config = dict(
    hidden_size=224,
    router_score='softmax',
    beta2=0.98,
    dataset='wikipedia_en',
)
Below are experts of layer 4 (counted from 0) of a mixture-of-experts language model. Rows are named router (the router's row for the expert) and show model dimensions 0-223. Each number is 200 + 40 x the weight over its row's rms, rounded and kept within 0 to 999.
Before each expert's rows: a language model's description of what the expert responds to. This comes from a sample of Wikipedia text that the model never trained on.

# expert 40
What it handles: Asian name syllables. Middle syllables of romanized Japanese, Indian, Thai and similar names, such as Sas(aj)i, Tach(ik)awa, Sreekum(ar), Bh(um)ibol.
router,195,156,162,193,115,215,209,208,283,141,160,152,210,153,163,132,159,91,188,215,240,182,258,226,166,169,209,182,260,224,199,208,245,91,163,241,256,153,223,185,219,160,115,266,239,138,182,180,160,166,109,195,204,155,190,214,169,192,220,211,236,219,151,217,172,213,203,174,243,181,223,136,275,183,182,215,216,176,254,268,235,215,201,194,192,231,254,143,157,223,186,197,237,145,212,129,217,212,206,129,261,225,187,224,164,153,210,174,209,264,228,227,197,210,221,207,193,235,258,207,161,210,148,280,246,222,180,160,205,234,226,223,198,213,141,231,116,270,221,208,102,162,89,189,209,231,163,181,168,239,160,213,212,93,240,243,174,202,188,234,220,173,168,167,181,163,180,163,213,240,232,282,202,158,254,264,196,207,266,171,239,209,209,207,193,198,136,149,231,267,177,237,206,181,231,199,144,202,256,235,204,203,216,171,235,203,197,181,162,223,276,230,209,150,175,264,245,214,175,254,232,148,185,190

# expert 13
What it handles: Sports and military terms. Sport and team words like football, basketball, men's, Rock and team names, plus digits and spaces in sports results tables.
router,246,141,184,206,190,176,218,203,261,201,190,232,226,193,129,145,187,148,237,146,178,180,244,247,163,178,198,105,220,200,107,227,228,138,197,215,243,110,194,127,204,195,140,282,178,153,166,183,202,185,172,191,222,240,190,201,261,184,221,244,292,229,174,180,234,197,289,206,283,229,195,241,292,211,190,197,147,216,234,169,253,181,206,164,206,177,183,214,185,186,176,193,256,142,202,180,205,222,219,122,259,193,203,239,144,192,151,185,268,196,231,216,189,201,175,239,183,204,251,172,196,188,149,313,268,269,157,186,180,260,219,268,257,178,157,187,152,230,176,223,150,174,85,194,234,252,193,168,183,192,175,191,202,156,195,170,224,256,210,264,205,119,156,216,258,197,223,147,141,194,218,282,153,206,249,224,172,175,201,216,196,164,224,236,185,200,184,202,206,184,231,246,227,282,189,188,164,208,317,224,190,204,220,168,252,227,174,197,214,255,185,225,158,206,181,179,190,246,108,195,241,162,145,256

# expert 34
What it handles: Music and sound pieces. Word pieces in articles about songs, bands and albums, such as doo-w(op), disc(riminatory), sw(itched), vocals, plus stray ones elsewhere.
router,227,112,165,170,151,183,229,247,204,159,211,234,170,133,140,130,167,136,208,207,257,196,266,231,150,166,237,167,230,230,111,218,230,120,167,251,167,122,178,164,204,213,145,236,238,157,133,218,179,159,159,206,225,170,180,273,151,186,216,166,242,203,143,188,170,160,218,207,282,203,260,189,250,188,173,149,208,172,285,199,261,228,124,185,168,186,234,164,201,194,166,221,232,161,237,171,208,226,237,153,212,181,207,180,164,163,179,159,162,237,250,212,198,200,160,195,216,265,162,181,269,185,119,287,188,206,225,125,222,265,217,180,208,215,171,250,138,209,145,188,168,219,167,203,213,265,204,120,192,185,241,179,206,102,232,201,168,177,234,272,224,150,228,197,174,159,163,199,207,208,294,226,216,202,242,237,235,138,205,181,159,176,164,214,199,194,203,105,227,230,136,230,225,186,226,235,202,165,276,279,223,222,252,252,256,222,209,252,228,241,179,216,254,159,214,179,225,194,168,245,286,219,214,216

# expert 30
What it handles: Discourse and business words. Adverbs and modifiers like later, such, well, also, However, plus business terms such as commercial, property, estate, rights.
router,203,186,228,127,153,154,173,189,257,140,160,250,195,169,221,145,159,156,236,215,207,160,271,236,212,184,169,144,262,221,122,210,265,162,190,203,212,153,153,180,202,222,159,213,188,157,225,222,173,157,127,119,221,194,159,208,232,171,229,183,289,184,169,214,182,187,205,280,281,209,207,272,241,165,260,212,233,261,198,178,248,249,195,227,221,245,195,160,145,224,201,181,260,186,256,152,200,228,210,126,181,215,198,242,175,200,179,151,256,250,225,233,172,179,138,217,180,229,194,185,182,130,199,255,227,221,198,192,246,267,222,184,243,194,154,218,156,295,172,176,153,216,93,269,144,272,144,160,197,256,212,232,147,157,245,170,184,219,191,285,202,140,176,193,188,210,198,205,229,240,247,236,154,229,229,208,245,138,228,186,210,176,230,250,168,143,174,153,205,207,178,199,219,260,248,207,116,252,222,299,187,265,224,179,193,144,162,186,189,172,242,221,189,132,207,196,204,244,126,232,236,136,217,154

# expert 1
What it handles: Media release metadata. Words and punctuation in album, book, film and game articles, especially review tables and credits, such as Publication, Records, published.
router,197,108,221,164,142,159,240,197,263,165,143,254,180,189,205,148,207,132,203,193,216,204,274,256,182,181,196,124,224,237,148,196,209,149,190,269,189,185,149,154,180,189,168,227,201,106,165,176,150,185,105,143,222,103,238,230,212,265,258,200,296,226,169,190,191,210,225,191,272,214,228,214,294,181,191,124,204,231,209,182,217,258,182,122,203,217,232,217,180,194,241,195,327,197,182,208,171,213,211,127,158,218,191,212,210,222,168,180,257,299,192,183,206,210,224,235,182,180,173,171,168,176,156,223,181,224,243,175,234,233,225,151,256,197,155,196,140,265,166,205,133,241,142,233,222,250,197,156,148,244,186,193,216,144,261,252,231,198,253,217,206,131,191,236,202,205,184,221,198,206,271,219,174,167,275,242,249,160,193,145,198,182,231,226,159,175,161,220,244,245,167,247,219,236,272,210,165,185,248,299,192,246,187,224,200,183,191,238,189,233,226,176,227,126,220,197,229,217,168,255,266,190,234,218

# expert 22
What it handles: Schedule punctuation and event verbs. Dashes, pipes, colons and date digits in sports schedules and fixture tables, plus event verbs like held, played, occurred, shown.
router,207,128,174,127,191,153,197,182,233,172,215,152,172,93,182,127,173,117,159,155,296,197,273,242,178,187,187,140,223,246,145,220,254,171,168,207,238,133,188,142,166,173,180,251,159,150,181,209,206,169,160,192,173,134,222,220,190,194,195,181,255,200,194,193,153,168,230,207,254,211,212,179,198,206,222,223,241,214,224,240,248,263,180,177,197,173,191,179,208,241,257,208,242,99,175,152,226,213,178,183,236,184,186,262,187,186,199,142,251,267,263,186,198,169,140,185,146,168,226,112,142,188,156,259,181,261,213,202,272,209,253,194,218,212,149,167,120,251,161,184,162,187,95,214,190,233,147,148,187,266,199,210,181,156,229,215,141,257,197,236,241,76,144,190,210,169,170,193,210,214,227,221,219,237,237,208,207,155,207,134,227,217,276,220,208,167,163,183,228,191,201,236,191,280,264,181,183,204,277,231,241,247,156,207,223,158,204,202,176,219,229,215,164,177,223,193,217,253,108,228,246,166,158,157

# expert 45
What it handles: Initial syllables of names. Word-initial lowercase or capitalized syllables opening South and East Asian names and words, e.g. Je in Jeetendra, Mu, Su.
router,204,116,225,161,135,193,199,177,192,200,177,140,155,185,197,105,170,87,208,181,218,159,238,215,171,150,248,191,198,195,149,194,258,108,211,237,269,179,180,237,237,255,177,249,229,178,174,249,212,176,212,201,234,176,164,224,233,189,268,170,244,268,171,231,210,156,261,241,271,200,182,177,249,208,134,203,266,194,228,234,281,220,194,279,204,212,246,174,163,210,201,257,237,174,215,130,218,294,196,119,222,209,200,293,167,175,228,167,167,231,235,238,219,196,217,192,140,198,283,161,179,179,202,304,208,232,189,152,256,181,190,216,190,209,172,254,121,188,211,158,122,214,153,208,224,194,207,185,125,195,223,234,217,162,229,175,152,224,151,273,248,148,229,196,153,159,173,194,243,214,219,258,209,186,263,241,175,140,169,195,218,249,261,231,207,138,139,117,174,239,169,241,202,180,184,196,157,203,267,234,201,221,199,226,161,173,219,220,188,218,218,260,222,102,187,175,194,213,222,259,214,184,236,229

# expert 31
What it handles: List separators and nouns. Commas, periods and table pipes in lists and tables, plus nouns like list, order, total, case, addition.
router,224,124,199,145,158,147,161,185,229,213,183,214,176,130,178,144,175,134,207,220,204,149,271,268,180,190,231,116,229,192,162,221,223,150,206,261,258,156,161,153,191,180,143,251,242,158,157,206,182,130,170,154,199,143,191,218,232,198,269,156,282,212,155,221,183,171,236,274,266,203,210,189,241,193,196,205,264,221,273,198,247,252,150,172,179,189,204,169,204,247,190,220,240,198,238,130,215,232,198,154,240,174,211,259,166,166,199,168,240,248,265,204,246,177,181,194,168,214,224,150,158,178,153,275,229,265,215,156,272,216,244,207,259,201,156,236,130,258,164,152,115,243,136,215,208,219,192,160,169,228,195,216,169,172,297,201,167,223,201,251,195,158,164,227,197,156,150,171,196,277,238,222,115,196,263,245,210,135,210,191,209,193,251,226,160,162,190,150,202,199,195,234,257,228,239,186,145,211,289,265,171,245,208,205,194,154,158,224,189,198,206,238,185,154,233,211,242,291,198,242,241,140,228,167

# expert 7
What it handles: Path and succession prepositions. Prepositions like through, during, into, within, and "by" after Preceded/Succeeded in officeholder boxes, plus section-heading colons and line breaks.
router,235,97,204,174,192,114,164,185,235,176,168,177,240,189,187,170,180,162,224,206,209,232,279,278,186,229,202,161,226,188,177,230,273,161,231,228,268,133,154,175,184,168,205,261,194,113,196,211,197,175,163,190,183,161,195,187,205,167,272,132,290,222,162,240,164,168,236,228,228,194,212,149,208,183,250,209,186,182,218,248,253,217,201,208,255,205,177,133,176,229,257,183,218,191,235,156,197,176,231,151,222,179,203,254,152,228,174,169,202,234,282,223,182,225,181,164,180,205,241,134,188,212,181,244,268,222,191,215,273,212,279,244,172,178,125,224,166,281,152,156,140,179,149,213,229,273,130,163,176,299,165,221,148,139,269,170,127,222,223,279,189,144,134,222,205,136,220,210,190,279,195,253,204,218,267,147,191,125,208,171,205,226,227,233,179,153,194,172,225,174,190,253,212,269,250,200,147,187,247,262,149,225,201,189,225,204,208,233,181,222,227,193,187,161,230,254,234,287,136,229,213,208,183,183

# expert 18
What it handles: Naming and band verbs. Verbs like named, called, joined, and nouns like member, song, band, mostly in music articles, plus decimal digits in tables.
router,233,144,166,190,154,160,148,213,260,216,201,212,157,161,184,139,197,168,207,182,238,153,277,290,183,188,205,129,231,201,167,233,259,170,227,217,237,181,176,184,197,170,175,246,229,172,144,247,177,168,135,150,220,140,213,231,244,220,222,166,259,242,162,219,222,139,242,238,260,239,243,222,244,200,204,240,280,140,301,203,240,230,179,165,210,208,158,158,140,250,176,207,247,156,203,113,164,180,245,149,162,182,222,224,229,162,193,154,206,263,287,173,196,182,176,208,166,192,261,175,209,158,150,238,207,283,208,162,292,230,274,261,219,178,170,206,154,270,175,168,150,233,144,241,216,226,193,158,160,221,147,184,164,136,223,196,190,221,215,217,185,125,147,232,206,156,169,177,203,250,247,233,152,233,262,247,215,153,273,160,190,179,213,232,224,126,183,158,224,210,157,267,203,260,242,232,160,171,259,265,189,241,198,202,227,216,163,250,184,191,214,225,229,165,217,178,201,257,177,277,274,148,183,195

# expert 61
What it handles: French names and places. Pieces of French names and places such as Mont, Paris, Jean, Quebec, plus line breaks and digits nearby.
router,175,123,195,156,159,177,191,140,226,171,149,144,185,188,155,146,193,149,230,209,239,160,277,252,173,229,224,158,180,217,152,238,239,119,253,243,199,119,200,151,194,225,157,280,242,176,171,241,169,182,172,152,247,180,183,230,229,200,214,151,269,200,142,260,230,152,233,253,286,167,198,211,243,244,167,168,237,235,228,199,226,233,217,234,227,213,192,133,192,223,217,257,244,175,239,140,199,189,208,130,242,160,247,287,142,184,187,159,224,218,251,213,232,180,223,213,123,202,202,132,188,200,154,250,217,213,137,168,194,202,209,171,208,190,142,261,163,229,166,167,118,193,141,256,177,240,160,165,140,206,196,199,221,178,234,255,171,265,167,264,184,117,194,183,198,157,192,205,189,291,253,220,118,214,277,214,199,129,245,153,251,230,280,258,166,150,156,155,207,253,205,201,245,206,212,233,159,234,262,272,150,237,178,182,209,151,214,214,200,201,233,186,225,178,212,190,238,242,198,242,253,164,158,181

# expert 43
What it handles: Foreign name fragments. Word-piece endings inside transliterated Asian and other non-English names, such as -ry-, -ay-, -ey-, plus Thai characters, digits and Location.
router,173,166,189,197,152,198,184,197,309,173,168,178,206,173,138,149,151,154,177,198,209,179,259,250,190,195,238,149,189,193,176,215,244,111,158,241,243,186,181,130,216,185,176,214,176,160,155,186,167,191,97,163,218,124,207,218,239,231,210,154,259,195,150,192,208,140,245,213,262,141,181,126,240,230,205,221,260,241,264,214,213,218,184,221,213,213,231,171,240,278,186,164,304,179,169,134,221,193,240,149,239,200,179,269,241,230,176,174,204,247,245,212,212,265,153,185,197,223,226,152,142,193,152,260,186,228,162,166,194,222,246,221,216,166,176,201,147,258,226,160,152,186,157,222,233,190,174,128,124,252,186,170,217,108,218,201,206,231,190,205,226,148,148,167,205,158,131,189,202,256,219,248,167,234,271,270,233,157,308,180,207,223,201,234,165,196,168,151,174,251,147,239,231,211,270,155,179,215,248,215,148,195,233,178,209,207,251,192,171,157,238,180,216,126,162,188,194,199,165,217,282,101,178,174

# expert 50
What it handles: Hyphens and list dashes. Hyphens joining compounds (Finch-Hatton, Table-book), list-item dashes starting lines, table pipes, and direction words like North, south.
router,237,136,168,171,169,155,203,213,217,182,155,186,148,147,216,166,168,179,211,199,204,204,298,213,177,218,247,130,216,200,96,225,252,154,200,226,179,139,187,190,197,170,162,235,192,141,180,159,173,202,146,131,235,123,213,257,232,173,186,157,268,216,143,208,177,177,252,186,259,212,176,168,209,262,208,216,202,186,284,222,195,233,141,218,187,230,211,157,152,252,217,195,254,216,242,156,236,225,221,122,196,162,210,235,157,161,186,151,233,187,262,230,211,223,170,272,199,241,190,130,133,187,145,241,201,277,216,146,224,217,232,188,197,167,128,209,109,229,159,187,160,207,112,251,195,248,164,167,158,219,116,187,204,167,245,224,177,235,207,219,156,84,170,203,263,178,180,175,173,267,257,225,155,197,281,233,209,184,265,197,258,171,234,203,176,214,191,169,232,231,196,243,261,185,243,210,184,243,229,277,125,250,240,154,215,127,203,209,176,207,199,215,217,130,187,189,190,249,171,268,250,151,210,153

# expert 0
What it handles: Noun suffix pieces. Word-final noun suffixes and plural endings completing a word, such as -ations in Relationship, -ings, -ments, -s, -ics.
router,235,128,144,171,143,217,216,136,216,124,157,212,157,153,174,139,169,114,245,194,204,150,241,227,145,211,176,138,221,199,179,239,264,164,167,263,202,194,168,139,235,185,134,257,211,173,191,246,172,190,164,184,193,158,214,221,252,228,218,125,287,229,129,219,190,194,218,215,267,189,243,163,266,228,197,205,218,212,240,184,270,197,232,195,236,193,193,183,244,201,166,159,260,161,206,179,184,215,230,157,179,168,188,242,200,216,139,181,205,228,255,160,218,195,164,220,204,189,223,169,211,219,111,276,228,277,175,224,233,223,186,208,156,170,137,188,173,308,168,203,127,154,131,277,218,238,195,175,124,206,155,205,190,164,286,187,167,297,236,210,217,130,164,181,216,135,132,185,196,230,213,299,194,250,260,241,216,174,226,181,220,189,239,193,114,184,229,168,182,230,186,186,275,259,198,188,151,193,210,217,184,230,208,204,148,182,192,223,160,209,273,182,199,131,179,160,196,195,135,280,220,153,216,176

# expert 19
What it handles: Relational prepositions. Prepositions and linkers after nouns or participles, mostly "of", also into, about, between, for, as, that, using.
router,187,85,204,131,163,166,202,176,229,186,202,199,182,142,201,142,176,160,229,238,236,157,300,265,185,190,251,158,253,187,169,208,273,184,192,274,247,151,196,178,226,224,122,242,240,153,181,241,180,180,182,166,206,128,230,245,229,172,189,181,249,223,198,227,207,178,206,246,260,185,206,191,247,197,229,229,208,197,249,270,236,213,238,175,162,241,200,182,149,253,219,196,229,217,186,137,230,221,232,186,191,111,235,248,196,152,178,154,217,202,214,273,170,183,187,219,193,199,251,146,128,226,122,197,222,251,173,206,236,184,205,217,184,164,150,216,155,274,154,166,138,201,149,213,140,213,139,146,176,272,191,211,187,158,272,209,135,272,254,226,207,95,174,220,235,158,149,210,220,302,176,208,168,228,253,232,199,137,207,164,266,160,191,197,208,172,216,125,199,194,214,239,219,258,226,203,122,182,223,280,117,224,238,198,187,143,235,246,159,185,247,208,197,175,186,171,214,248,126,260,223,173,217,211

# expert 2
What it handles: Central European nationalities. Nationality and country words like German, French, Soviet, Austria, and pieces of German names, such as Frankfurt, Wien, für.
router,203,142,148,152,156,121,239,115,251,198,215,242,190,177,191,117,132,188,221,225,204,205,257,232,190,227,184,123,214,202,175,197,223,151,222,277,168,123,196,169,185,240,199,295,214,110,185,256,132,128,159,116,216,162,234,246,249,211,207,171,257,209,186,228,202,180,231,207,232,221,210,202,261,226,156,197,212,241,205,226,213,262,145,208,191,205,230,161,167,196,248,176,219,151,249,159,230,240,185,138,196,182,251,297,179,190,192,225,178,255,274,176,164,191,128,190,144,192,250,184,172,150,206,273,239,262,172,187,243,249,234,176,237,175,107,175,166,280,191,197,124,209,114,231,169,227,192,181,219,245,143,213,191,155,290,229,234,280,220,225,205,157,149,215,208,187,150,185,179,290,236,227,179,206,277,205,169,140,199,143,217,164,231,200,209,161,211,184,176,212,211,237,219,215,252,213,166,175,285,279,222,249,170,203,188,198,177,221,161,227,190,227,207,170,219,213,233,256,196,242,245,186,227,193

# expert 39
What it handles: Time and broadcast nouns. Common nouns after articles, especially time, day, age, television, live, work, often in TV and broadcast contexts.
router,245,163,166,101,144,180,198,218,207,165,159,156,190,149,210,157,159,150,224,173,213,176,245,276,220,153,242,138,282,249,107,221,239,175,195,250,224,167,140,172,192,228,230,283,203,127,159,236,204,149,108,171,229,163,245,184,171,177,199,170,309,218,174,215,178,205,266,274,269,201,239,168,217,225,229,205,224,194,237,231,216,278,201,177,177,211,193,177,187,192,215,198,207,142,191,113,222,264,208,146,184,143,175,231,155,207,191,169,228,193,270,230,175,189,127,241,197,196,227,134,174,139,156,244,221,268,175,193,203,234,248,230,238,160,142,214,123,232,180,164,184,181,132,250,205,246,161,172,173,224,221,247,170,162,241,234,163,205,206,244,213,153,177,185,200,144,131,186,191,182,191,196,241,140,223,235,219,167,215,191,195,214,243,230,132,144,219,201,195,199,222,241,247,210,260,169,151,200,236,312,187,228,224,218,208,134,186,227,150,168,198,250,166,139,204,172,231,266,135,257,248,160,244,221

# expert 16
What it handles: Title and name starts. First word or piece of a proper name or title in credits, tracklists and work lists, such as No. in Piano Trio No., Best Actress, Aub(rey).
router,208,86,228,113,144,165,207,181,194,152,247,220,177,169,167,159,196,132,216,152,200,166,274,244,175,228,183,101,195,190,140,211,196,127,161,306,246,127,192,193,180,209,185,274,229,143,172,183,168,214,153,181,168,120,236,199,187,182,192,208,235,213,139,161,260,186,225,233,283,194,163,167,231,241,201,199,207,184,256,202,223,244,212,194,143,182,232,214,162,254,185,201,245,215,209,173,160,194,221,152,207,151,185,228,177,166,179,138,238,242,229,204,213,207,214,203,196,222,238,178,222,126,123,316,238,232,195,170,163,260,217,166,213,180,157,250,155,268,91,207,176,211,125,206,209,195,161,180,146,176,196,231,138,202,221,198,236,233,215,223,184,141,152,209,227,146,147,170,185,182,208,213,151,250,252,234,182,134,216,181,243,213,249,221,151,156,166,133,218,248,157,282,250,180,265,221,194,216,272,257,204,234,204,206,228,224,162,285,253,205,186,268,192,200,187,237,232,223,161,241,254,185,196,226

# expert 3
What it handles: Capital name-initial pieces. Single capital letters or short capitalized pieces opening proper names, often in tables, e.g. Z in Zagreb, Ch in Choudhary, G.
router,193,111,240,167,146,196,212,183,268,224,236,203,148,190,201,146,169,121,175,238,195,210,243,285,181,166,230,180,228,204,106,219,229,76,189,253,267,178,195,240,230,206,191,271,230,168,138,212,144,184,178,200,243,125,206,220,243,209,228,167,229,260,192,189,212,186,270,215,281,225,246,179,276,228,180,235,220,198,236,243,251,228,207,213,195,207,198,105,159,229,247,238,212,187,214,183,163,228,211,120,239,187,196,258,201,171,180,200,174,216,270,229,165,155,197,252,88,237,275,112,185,213,160,269,247,251,176,161,246,178,200,204,218,248,130,236,103,244,199,203,180,231,113,227,246,223,163,172,148,208,238,198,232,176,265,214,183,229,178,251,175,156,191,217,204,151,190,181,194,250,214,240,202,210,229,236,205,147,195,130,235,219,260,178,209,156,179,181,209,239,203,229,216,159,224,221,172,193,271,245,162,230,205,140,151,152,186,228,152,185,254,230,205,129,208,151,228,216,198,248,255,153,201,189

# expert 44
What it handles: Taxonomy and geography terms. Biology and geography lists: species, family, -idae, population, census, Lake, Peak, and pieces of Latin genus names like Apoxyptilus.
router,206,153,211,181,176,183,208,212,221,212,197,182,176,130,204,159,161,171,228,221,233,229,262,229,187,158,183,73,226,265,211,219,215,131,180,311,197,72,204,128,163,216,189,257,200,174,196,230,182,146,94,119,188,129,223,178,245,213,205,216,230,226,203,204,224,189,208,215,246,227,202,140,215,252,142,207,274,174,251,219,242,248,188,203,272,203,188,94,238,246,182,160,193,209,214,216,238,224,197,120,210,182,202,267,199,207,213,157,211,214,257,201,167,184,197,230,190,192,205,165,145,190,174,274,240,260,223,180,213,253,222,252,186,199,164,258,121,278,184,222,153,257,170,224,178,283,144,184,176,245,178,170,132,139,214,173,201,246,215,244,161,180,157,224,183,150,182,209,160,232,226,229,167,251,273,170,203,150,236,180,209,178,204,204,164,198,155,129,271,229,215,217,174,242,175,179,193,203,236,275,153,232,216,133,206,219,161,195,186,207,228,244,218,167,247,207,213,247,180,239,231,83,180,174

# expert 55
What it handles: Table cells and -ond. Table pipe separators in sports and results tables, words like from, with, some, the, and the name fragment -ond.
router,198,132,212,149,168,172,204,140,259,168,228,172,175,156,185,119,123,158,215,226,215,175,298,270,155,187,227,122,213,168,110,236,254,85,203,253,237,136,212,166,184,203,145,236,220,137,164,243,180,159,153,155,212,158,197,199,226,174,219,158,274,195,122,192,186,160,263,207,290,202,232,195,263,235,203,239,251,172,261,186,205,253,204,181,198,207,193,139,175,245,215,189,225,181,246,169,199,229,203,132,201,200,202,227,179,173,199,144,230,217,254,247,221,213,165,213,184,194,248,148,215,154,121,207,239,262,183,179,232,200,254,221,197,182,139,185,143,256,154,186,154,221,118,209,244,231,176,164,157,236,211,191,187,155,227,195,172,250,198,227,163,102,194,183,163,151,162,197,191,274,233,209,140,209,240,226,245,152,233,162,259,208,246,206,142,142,143,144,206,228,190,267,222,143,242,223,161,187,267,253,179,243,221,201,232,189,166,223,161,196,240,243,189,167,218,176,239,227,150,267,262,191,222,185

# expert 24
What it handles: Word-start fragments. Short first or middle pieces of split words and names, such as Br-ack, j-oke, br-idges, plus spaces before table numbers.
router,227,128,180,207,118,162,168,182,228,178,180,204,232,196,179,147,234,158,125,203,219,185,282,240,176,215,170,181,230,145,184,172,255,155,213,276,208,145,165,155,166,164,140,260,287,166,192,188,171,190,175,192,226,191,212,244,235,193,255,193,227,258,133,190,208,187,256,217,288,226,215,174,242,194,217,202,214,175,276,206,183,241,169,167,163,208,173,200,94,162,186,191,228,214,216,147,221,199,243,148,230,165,167,210,215,132,212,225,229,242,270,282,219,172,182,231,173,201,245,156,213,139,178,289,173,175,196,173,192,276,165,151,144,127,128,215,126,243,174,221,175,206,152,245,184,179,206,154,202,235,183,214,210,143,248,208,230,232,217,267,188,125,177,163,219,196,193,177,269,212,251,240,183,203,303,260,259,81,205,161,254,160,171,226,244,197,220,167,191,231,172,216,261,200,240,184,154,248,275,272,234,253,184,271,186,176,216,263,160,199,173,226,181,189,192,245,212,185,171,248,234,186,204,156

# expert 12
What it handles: Agent nouns, roles. Ends of person-role nouns in biographies, such as churchman, commissioner, narrator, scientist, director, author, plus list dashes.
router,229,101,194,176,172,187,130,153,242,153,177,192,177,153,163,147,185,148,207,205,264,197,234,284,178,190,201,180,252,219,119,188,221,157,245,290,267,158,195,176,220,190,172,259,240,180,157,222,151,139,174,167,183,192,140,208,227,178,244,201,244,208,157,229,166,168,263,211,282,181,243,193,214,206,158,187,204,179,214,202,208,196,160,175,238,204,176,165,189,249,190,160,243,201,260,127,193,226,212,152,196,174,177,215,249,178,184,183,210,214,282,207,189,230,188,230,189,182,220,197,183,212,140,284,254,265,184,189,297,173,233,223,163,143,172,188,111,275,203,198,90,220,146,276,228,210,188,146,170,230,143,173,208,170,239,234,206,223,194,226,183,157,143,193,239,145,193,198,145,260,240,242,148,246,253,272,205,84,206,215,212,164,194,160,190,196,198,191,242,246,208,265,240,247,227,241,165,258,255,274,170,272,235,196,179,192,207,152,158,259,225,205,207,141,207,250,226,223,152,249,276,181,191,208

# expert 21
What it handles: Pronouns, years, title/major. Possessive and object pronouns (his, her, him), year and date digits, and words like title, major, role, victory.
router,221,142,186,179,158,183,153,189,247,184,180,178,205,176,185,147,124,160,219,215,230,133,266,288,171,201,219,150,195,222,151,212,232,135,240,251,218,136,185,164,182,155,157,268,250,148,180,242,125,193,158,113,178,130,201,228,216,184,247,181,265,221,180,241,164,174,244,269,259,180,161,179,231,221,219,181,240,213,222,181,201,237,205,191,203,225,194,165,198,256,240,205,248,162,250,121,218,223,214,131,199,178,222,274,182,169,204,159,229,231,242,207,195,176,200,206,164,196,193,142,183,133,171,248,184,242,207,174,244,253,240,228,221,203,149,236,133,236,156,171,132,224,140,252,231,232,179,161,143,233,165,238,189,144,225,205,204,240,211,248,183,125,201,187,194,144,151,159,195,275,214,257,185,224,252,205,241,105,268,178,234,209,237,214,171,141,178,131,228,188,163,252,257,260,231,207,186,218,288,292,154,230,184,196,204,144,155,203,179,183,231,229,218,126,250,225,249,283,194,238,279,164,196,176

# expert 27
What it handles: Table codes and abbreviations. Capital letters and country or position codes inside sports result tables, e.g. SVK, ESP, NIR, QF, MF.
router,207,112,175,130,155,162,185,186,249,229,229,181,139,162,184,116,178,101,199,170,271,176,229,188,204,215,213,100,207,224,146,209,249,104,199,242,226,117,167,191,216,199,184,287,223,176,186,218,220,143,169,160,225,133,189,278,184,190,216,151,214,247,172,179,178,149,273,246,285,217,177,145,229,199,232,208,278,224,234,256,224,259,137,170,237,176,223,184,205,239,214,191,239,169,225,129,246,218,214,167,182,212,250,231,203,174,208,227,206,286,297,210,240,206,194,199,207,220,218,132,174,147,175,278,228,202,188,217,273,211,224,255,216,201,113,180,138,203,219,185,178,249,140,197,248,231,131,197,223,213,152,189,212,165,218,195,221,245,197,264,234,176,169,194,178,172,195,140,223,230,200,202,178,170,302,264,197,190,241,178,253,174,212,184,225,116,175,201,225,224,182,275,249,230,237,206,188,202,309,252,186,234,194,173,176,158,169,238,212,206,224,200,199,176,226,260,226,258,139,205,229,179,218,213

# expert 20
What it handles: Foreign bytes and she. Raw byte pieces of non-Latin scripts (Korean, Japanese, Arabic), short word pieces like ro, re, he, and the pronoun she.
router,218,163,160,170,142,158,219,188,253,191,173,226,146,205,196,132,171,147,192,187,253,154,277,233,216,228,246,167,202,169,149,167,262,99,247,194,257,178,194,146,169,253,166,266,200,159,140,220,146,220,144,173,248,189,166,183,234,204,246,141,244,219,168,191,200,171,280,200,257,194,137,154,267,201,183,206,236,235,222,255,247,226,219,146,162,233,209,135,236,181,183,172,202,166,199,173,208,256,206,142,238,206,239,268,232,212,235,142,176,208,206,203,191,210,183,234,204,184,253,217,182,192,184,258,233,202,150,106,190,189,243,197,200,159,173,226,120,220,206,212,136,201,120,238,232,226,174,125,172,193,128,263,229,165,309,194,207,224,235,247,229,124,203,129,178,210,194,211,195,220,229,269,143,198,261,199,193,150,309,142,198,172,213,215,178,171,176,164,247,254,179,252,238,204,244,213,103,248,257,228,194,179,176,219,228,246,212,274,188,197,216,231,233,191,193,226,215,217,133,249,243,173,253,133

# expert 38
What it handles: Prepositions. Prepositions after nouns or verbs, mainly of, in, to, for, on, at, against, among, as in statute of limitations, on loan.
router,151,134,178,161,140,170,219,161,248,165,215,158,152,110,176,125,200,147,229,196,218,170,291,257,197,196,236,158,220,235,146,234,237,161,215,273,247,122,207,182,206,194,133,239,198,155,116,206,230,166,147,125,204,129,196,249,210,167,192,130,253,225,184,237,181,141,258,231,254,186,213,157,266,234,235,197,204,223,267,257,223,250,179,169,195,178,199,176,158,251,216,211,260,197,210,149,179,236,276,118,182,207,242,235,192,147,156,156,201,229,237,225,231,202,181,225,153,199,202,193,145,231,160,200,232,258,183,154,259,195,227,193,204,168,145,212,103,230,209,156,127,192,140,214,187,256,171,151,139,275,214,183,204,183,254,256,154,241,276,224,211,128,167,211,200,167,127,198,187,241,224,216,178,233,277,233,204,166,214,155,210,158,263,185,214,183,208,156,195,193,195,259,244,243,201,183,171,163,240,293,162,252,202,175,169,177,215,209,187,208,231,183,227,188,249,164,184,230,162,256,272,150,216,183

# expert 62
What it handles: Endings of given names. Final pieces of personal first names in sports tables and lists, such as -ena, -ie, -ola, -ine, as in Selena, Sylvie, Paola.
router,256,180,143,191,84,187,173,215,254,166,196,145,172,205,204,166,197,179,226,167,200,162,235,221,189,209,189,174,200,196,137,200,293,80,190,213,220,131,188,139,157,186,120,249,179,112,179,249,167,168,150,138,242,165,217,188,208,217,224,176,234,214,174,205,185,198,229,200,291,195,178,174,232,170,213,210,192,218,241,231,206,234,170,167,188,137,145,195,193,205,212,166,219,210,230,185,183,232,273,134,211,192,220,244,213,208,215,152,233,197,275,218,214,237,201,200,159,196,225,152,157,176,173,291,260,209,210,227,285,237,235,231,218,161,61,184,121,174,219,160,106,157,162,254,172,262,176,169,158,214,162,231,172,161,279,225,235,221,185,255,215,108,139,215,176,143,189,170,179,221,267,212,134,240,277,253,159,170,229,178,224,217,207,220,206,140,223,150,221,257,176,181,215,223,234,173,156,226,276,213,153,245,225,179,178,169,237,232,192,215,251,188,212,141,219,219,188,262,180,265,231,163,208,186

# expert 14
What it handles: Mid-word consonant syllables. Word-internal syllables starting or continuing a word, like ov, av, erv, az, as in cervical, Makarova, observatory, Lazar.
router,148,125,219,156,155,178,178,171,205,184,187,267,165,194,186,174,151,65,220,188,236,172,254,215,153,180,215,164,225,217,187,234,257,125,169,290,202,147,211,174,235,209,182,238,196,217,118,207,145,215,202,201,252,186,207,222,228,171,260,167,237,226,124,245,203,157,225,237,253,198,267,160,273,237,175,247,217,213,235,245,281,186,159,182,196,210,179,183,157,187,182,192,199,204,210,193,229,202,184,164,191,226,181,220,116,223,178,197,188,269,219,239,229,238,152,208,226,255,271,137,212,166,102,294,207,223,164,175,157,231,197,184,196,205,202,217,147,282,133,249,143,221,72,189,164,217,163,213,197,233,185,164,216,126,231,192,183,234,292,242,126,178,169,218,215,155,175,144,173,253,168,286,203,186,268,246,213,203,216,189,246,200,219,229,190,194,209,145,234,254,165,197,277,205,234,164,213,199,228,261,197,227,252,170,179,216,194,270,188,173,229,246,170,156,221,191,182,218,167,264,254,153,251,194